Experts of a small language model.
Size: 15 layers, width 128, vocabulary 8192, 22.1M parameters.
Experts: 64 squared SiLU neurons an expert, 2 picks a token.
Training: a variant of Muon for the experts, 5284 steps.
Below are experts of layer 6 (counted from 0) of a mixture-of-experts language model. Rows are named router (the router's row for the expert), up (a neuron's input weights, with its number), down (a neuron's output weights, with its number) and show model dimensions 0-127. Each number is 200 + 30 x the weight over its row's rms, rounded and kept within 0 to 999.
After each expert's rows: "gets" lists some tokens that make up at least twice as much of what it gets as of all text. This comes from a sample of Wikipedia text that the model never trained on. Tokens count by the router's weight.

# expert 109
router,201,194,218,242,208,254,198,248,226,198,265,175,209,227,165,209,166,183,182,175,224,178,246,246,195,212,264,171,231,224,192,244,210,189,191,188,163,208,183,175,213,202,199,197,195,169,213,216,179,205,272,164,155,167,272,262,242,169,194,232,221,187,191,177,221,180,235,205,229,202,242,239,177,159,251,184,190,199,188,230,223,201,203,207,170,200,193,270,169,194,205,201,221,204,246,181,187,180,208,228,197,154,218,239,205,256,196,150,201,238,240,245,225,245,166,151,200,193,226,228,254,197,181,211,205,177,147,155
up0,189,198,165,200,181,167,167,210,230,231,218,207,218,228,142,233,191,246,194,240,202,197,178,186,237,200,243,195,199,214,121,240,200,170,237,187,213,195,159,197,194,196,205,209,199,213,181,198,161,194,165,227,169,264,242,215,253,233,204,210,146,176,226,121,229,216,191,189,199,156,215,227,197,180,211,185,247,214,144,248,176,230,179,168,185,192,206,117,188,225,194,233,198,194,178,191,193,207,184,169,255,219,218,199,190,287,167,178,218,213,198,185,253,145,219,235,221,177,198,147,209,191,149,154,225,191,217,206
down0,244,191,204,147,167,188,196,195,208,191,202,226,194,270,224,234,182,217,241,170,230,173,164,154,182,208,166,218,175,142,216,201,188,199,229,119,169,195,255,254,192,161,165,178,251,207,165,201,179,208,211,217,187,181,178,169,194,142,214,118,197,192,182,236,167,222,194,226,206,197,132,192,199,220,238,206,228,237,159,215,238,167,188,245,216,212,197,154,188,218,137,132,195,188,216,222,210,205,199,186,200,190,177,194,174,178,206,232,234,156,230,189,181,208,211,205,204,225,156,189,182,204,282,232,177,173,191,226
gets: "ly", "y", "ally", "o", "e", "a"

# expert 28
router,217,188,205,210,168,211,257,204,235,194,224,191,140,167,216,215,149,240,193,227,174,277,207,221,211,216,212,230,171,207,116,252,226,193,186,184,192,199,260,213,186,232,219,188,161,189,181,205,227,173,202,233,163,188,196,123,158,178,214,170,228,205,242,199,226,180,249,209,228,234,216,200,208,174,177,155,228,225,277,183,220,175,208,226,218,238,182,215,180,200,246,171,194,264,197,187,230,232,207,190,200,273,147,186,185,225,207,197,204,185,280,176,188,240,197,181,178,217,187,197,245,227,229,197,219,206,195,219
up0,212,213,239,214,224,173,179,172,171,181,202,180,202,257,189,201,228,207,226,208,170,155,175,187,135,224,176,243,180,241,182,179,231,228,164,228,159,206,204,213,199,207,216,180,132,189,159,197,221,176,203,208,119,202,243,210,213,205,186,243,173,219,207,225,132,213,180,156,244,170,245,177,162,145,135,221,249,263,234,180,164,176,194,195,243,196,242,229,206,215,174,273,224,227,243,232,201,230,183,237,208,208,127,212,186,191,184,195,204,216,237,179,201,225,243,229,200,189,202,179,218,194,214,181,160,185,195,196
down0,201,177,214,186,207,241,168,227,243,195,244,212,219,170,240,188,169,264,170,189,194,192,247,133,232,201,203,176,207,234,220,271,202,227,208,239,265,219,223,213,209,184,184,183,173,126,223,246,152,198,212,214,205,190,228,218,193,178,212,195,192,218,225,170,226,194,209,238,179,185,211,171,132,195,206,226,151,256,168,192,185,265,197,207,223,197,205,205,202,187,205,185,131,265,210,243,245,197,217,212,195,233,192,187,189,239,213,147,190,175,225,202,195,203,215,135,264,191,179,245,182,185,185,203,224,240,164,161
gets: " |", ":", " 2019", " 2017", " 2016", " 2018"

# expert 56
router,177,214,228,212,193,185,158,242,216,190,218,223,222,218,173,179,200,204,169,178,185,226,213,249,208,158,164,148,214,195,191,210,191,152,234,164,158,240,194,271,189,189,214,190,245,169,213,166,158,194,248,154,236,186,224,279,203,185,234,234,156,213,166,223,200,209,256,229,193,184,233,190,218,165,210,186,157,201,169,234,196,220,206,231,217,221,181,196,203,229,211,159,175,242,193,194,163,184,253,193,208,183,188,218,217,233,161,191,134,180,182,215,257,208,278,169,229,146,142,214,229,160,189,189,232,159,192,185
up0,197,176,191,152,167,230,204,181,226,284,253,199,246,211,167,203,166,167,235,252,186,146,214,239,216,186,235,236,225,185,206,195,195,223,211,170,236,149,213,256,215,202,200,201,190,198,169,158,161,192,194,148,216,204,168,198,250,196,168,241,197,190,131,231,205,229,180,195,174,215,185,148,253,194,217,182,218,237,146,247,225,169,223,222,233,189,228,220,176,224,202,180,170,172,247,211,272,242,193,202,220,206,177,234,253,207,195,190,163,201,200,206,181,212,182,173,202,190,264,237,212,147,241,208,207,181,219,221
down0,158,166,196,179,251,191,215,164,196,242,222,199,177,216,185,131,187,200,267,191,214,214,204,220,217,153,208,172,191,189,184,201,230,227,208,192,207,223,225,167,165,168,213,241,182,187,186,229,180,217,224,218,153,266,194,168,205,208,155,132,186,140,199,285,243,215,198,193,197,177,203,231,179,201,219,237,252,137,197,182,237,177,207,225,218,256,205,258,244,202,204,215,237,166,234,222,213,181,212,240,157,182,228,151,216,229,181,204,239,166,173,246,174,171,199,174,207,154,181,224,206,139,209,210,226,207,208,189
gets: " no", "le", "e", " No", "y", "o"

# expert 90
router,195,167,234,200,221,162,178,170,203,209,206,182,214,166,230,243,168,292,192,173,233,201,219,201,206,204,172,184,170,136,210,188,184,225,204,185,212,219,152,200,223,156,177,172,159,257,197,244,165,186,171,191,211,236,216,204,201,210,185,226,216,183,246,219,194,179,222,207,135,166,206,184,191,169,172,169,195,131,256,227,204,198,204,191,237,182,204,183,232,265,171,197,190,188,271,208,224,206,173,219,211,200,195,172,139,258,247,148,208,155,212,156,172,216,198,174,232,208,218,181,241,231,182,180,223,181,269,163
up0,221,207,190,221,123,141,177,179,231,193,179,171,215,144,204,199,228,236,210,193,193,223,216,252,203,197,190,211,188,176,178,239,222,186,136,186,220,193,185,194,245,164,206,182,223,198,193,203,171,216,179,216,208,236,155,168,218,172,179,195,223,131,198,225,215,255,208,216,150,185,175,227,223,142,219,193,157,185,177,217,223,200,228,164,197,229,240,210,175,222,152,236,214,207,203,208,194,132,247,207,208,200,132,230,232,232,193,168,218,208,264,278,211,233,177,165,230,236,195,126,203,190,172,158,218,196,177,192
down0,240,139,156,193,205,208,166,206,210,195,248,217,167,203,161,221,161,230,95,245,122,222,215,223,219,235,182,233,238,168,235,191,184,177,175,249,191,203,207,226,174,223,207,206,174,182,202,225,195,249,143,241,146,230,216,193,178,204,208,200,177,232,238,180,222,174,187,201,242,212,202,184,182,221,184,167,200,227,209,205,245,241,229,189,155,224,167,190,210,190,168,240,294,218,177,202,219,218,228,191,224,234,192,189,178,244,229,208,266,196,201,213,193,200,184,230,166,202,178,191,212,176,224,153,206,209,195,255
gets: " War", " war", " Army", " world", " Republic", " World"

# expert 66
router,159,184,197,226,242,120,183,182,186,199,189,197,199,174,229,209,166,200,181,174,238,199,175,190,187,183,195,167,202,148,233,175,227,234,208,161,246,134,161,139,227,158,210,167,179,224,186,237,229,178,146,183,202,167,209,185,217,180,218,198,262,163,217,204,178,184,146,168,186,176,149,194,198,159,179,201,147,143,213,172,195,234,212,240,215,193,229,255,134,228,240,165,227,198,239,228,207,170,221,206,187,180,211,200,218,226,245,217,154,226,228,231,190,241,187,180,226,211,240,207,207,219,163,148,178,162,225,177
up0,175,172,243,222,187,209,220,208,115,193,185,239,209,166,230,164,136,227,177,216,191,230,192,184,184,182,165,217,221,202,182,178,183,207,213,209,163,255,212,211,235,159,173,195,193,264,182,191,194,211,170,183,201,228,224,187,242,224,254,225,200,222,183,199,163,188,200,199,226,180,184,170,160,175,181,233,192,215,254,195,170,164,164,196,183,241,204,247,262,190,171,175,192,171,148,180,229,204,166,174,217,204,225,150,136,182,244,184,216,193,172,197,232,199,165,194,307,178,204,208,175,217,170,148,208,165,239,242
down0,177,186,192,223,186,216,217,235,192,218,224,204,206,223,219,183,195,157,209,230,187,156,256,164,198,205,222,236,237,227,170,174,203,204,167,189,103,183,244,189,142,244,161,207,192,205,196,210,194,265,262,156,209,247,219,211,179,178,169,210,227,204,212,233,190,246,210,190,174,210,186,243,251,232,253,160,193,180,180,222,224,220,147,235,220,168,230,170,277,247,226,172,162,189,176,179,201,178,163,207,235,139,247,182,201,242,161,162,211,221,174,210,233,207,211,136,229,216,221,196,202,200,193,216,208,185,195,190
gets: " New", " York", " South", " North", " United", " London"

# expert 86
router,223,226,178,214,253,254,255,203,211,207,197,190,228,199,138,187,245,208,206,243,175,216,140,180,196,177,188,268,191,219,151,195,226,179,186,263,187,177,184,228,183,201,234,172,271,231,159,241,207,182,247,221,240,230,225,154,177,202,199,204,194,188,183,172,186,197,222,181,180,181,200,243,209,219,159,204,234,222,255,198,225,224,179,203,203,228,156,242,159,235,177,241,149,161,180,213,171,243,226,185,176,200,184,198,205,193,194,202,198,211,235,170,219,182,191,171,235,199,216,169,156,179,148,124,193,195,272,216
up0,241,147,225,213,242,147,156,215,225,173,180,195,236,212,238,195,232,205,232,230,169,223,221,235,189,165,182,191,205,158,161,173,144,222,184,211,190,141,194,168,181,193,190,223,175,175,214,165,197,187,185,193,214,213,179,157,187,212,236,202,195,234,199,243,164,189,154,163,189,214,201,169,211,200,203,210,194,184,247,166,227,245,199,223,196,229,186,180,185,213,234,163,276,173,146,213,195,164,242,199,220,201,148,217,175,192,180,157,201,262,251,238,168,178,183,171,265,227,161,172,248,228,165,139,153,163,191,216
down0,222,165,217,173,215,175,205,208,207,193,266,176,230,236,222,161,187,251,146,201,204,164,184,201,214,230,154,194,209,204,193,140,220,172,195,187,145,197,175,160,124,185,238,190,179,181,188,164,234,232,238,225,208,237,164,173,167,185,175,180,227,219,187,271,192,208,196,234,201,190,180,184,134,206,202,191,182,244,210,188,230,174,236,225,229,247,124,229,165,235,222,187,205,204,195,191,284,176,185,197,286,181,232,161,179,181,193,211,221,200,173,174,202,245,195,252,202,213,221,172,210,217,180,223,199,215,189,231
gets: "-", "\n", "–", "{", " /", "/"

# expert 71
router,159,129,187,218,217,196,223,212,168,220,175,138,230,179,207,205,175,272,251,186,238,186,196,229,235,160,191,182,167,205,203,199,203,202,179,210,239,192,146,186,196,235,207,179,166,237,173,202,237,205,213,238,165,189,207,161,193,209,195,196,222,225,177,212,171,172,219,128,266,197,165,219,178,172,219,216,205,205,165,218,183,221,219,160,247,188,232,290,201,263,178,153,199,172,228,226,242,157,197,205,224,158,223,158,203,212,199,209,229,180,217,240,199,177,219,149,218,242,215,187,140,234,204,210,150,170,198,176
up0,200,142,169,183,208,221,163,181,195,125,184,165,193,193,167,192,200,210,217,187,244,237,214,290,189,182,205,174,207,178,201,175,219,194,258,191,194,186,171,234,239,221,116,244,240,176,233,211,222,220,150,161,186,170,260,206,194,204,207,170,187,213,254,179,160,175,184,215,195,214,143,216,235,209,191,214,204,244,243,154,196,235,238,241,228,185,212,219,190,249,210,209,241,166,171,173,180,183,186,169,201,244,163,170,206,237,245,195,253,199,229,207,173,167,214,195,235,212,212,209,145,162,169,196,199,216,212,232
down0,193,189,188,157,237,153,191,213,154,207,166,194,188,203,187,149,198,209,189,253,157,225,182,144,156,185,208,196,231,165,211,200,178,137,203,193,180,157,225,225,155,242,166,246,194,157,236,194,192,259,205,221,171,219,196,216,199,294,218,233,180,229,241,212,146,209,228,150,210,154,201,235,221,225,193,199,172,225,208,196,210,178,201,192,191,213,158,167,182,238,157,163,205,179,233,232,187,174,200,152,189,223,182,190,174,224,181,206,240,155,223,156,187,248,218,248,218,201,187,158,217,222,174,130,241,232,215,190
gets: " County", " City", " University", "s", " Town", " College"

# expert 115
router,209,194,196,183,167,229,163,250,177,203,206,210,180,177,196,246,167,195,205,228,204,282,219,224,213,189,241,190,182,177,183,260,238,194,206,153,205,205,220,229,181,251,236,217,167,158,220,206,186,208,186,250,172,182,163,146,145,213,239,164,196,207,171,205,206,157,209,203,214,255,215,219,216,234,171,194,246,242,229,183,144,196,225,192,207,202,221,182,226,214,179,155,210,234,168,196,177,194,184,217,210,268,219,209,189,210,179,177,202,202,266,243,207,159,254,170,176,235,194,235,166,212,231,195,302,233,168,197
up0,211,207,246,204,190,160,218,267,159,206,222,198,166,186,192,190,214,180,172,185,195,234,232,249,239,212,257,243,210,146,201,185,153,208,153,247,193,197,186,179,184,191,210,174,165,171,234,208,126,229,198,199,229,251,164,231,238,148,182,201,183,192,105,190,170,189,224,201,215,202,190,186,164,168,233,159,191,211,236,189,156,195,186,170,190,223,255,158,176,181,133,196,195,222,198,185,217,157,125,199,210,217,215,217,229,200,196,198,184,180,225,151,224,186,216,191,212,264,222,205,212,207,162,249,157,205,222,190
down0,227,151,210,210,240,225,197,188,185,179,209,159,150,167,236,265,176,168,192,196,262,170,193,254,178,243,166,239,171,216,179,201,218,204,204,179,224,201,217,242,275,212,224,257,186,201,213,155,231,241,263,220,176,202,295,228,216,199,224,229,184,172,249,190,132,212,208,176,150,218,158,230,266,205,180,224,225,214,190,201,220,224,190,206,196,215,210,162,183,229,204,228,177,238,203,197,194,194,232,228,191,190,180,258,190,205,184,173,242,231,196,188,181,183,195,174,202,184,171,198,135,244,230,214,203,209,183,208
gets: " |", ":", "|", ";"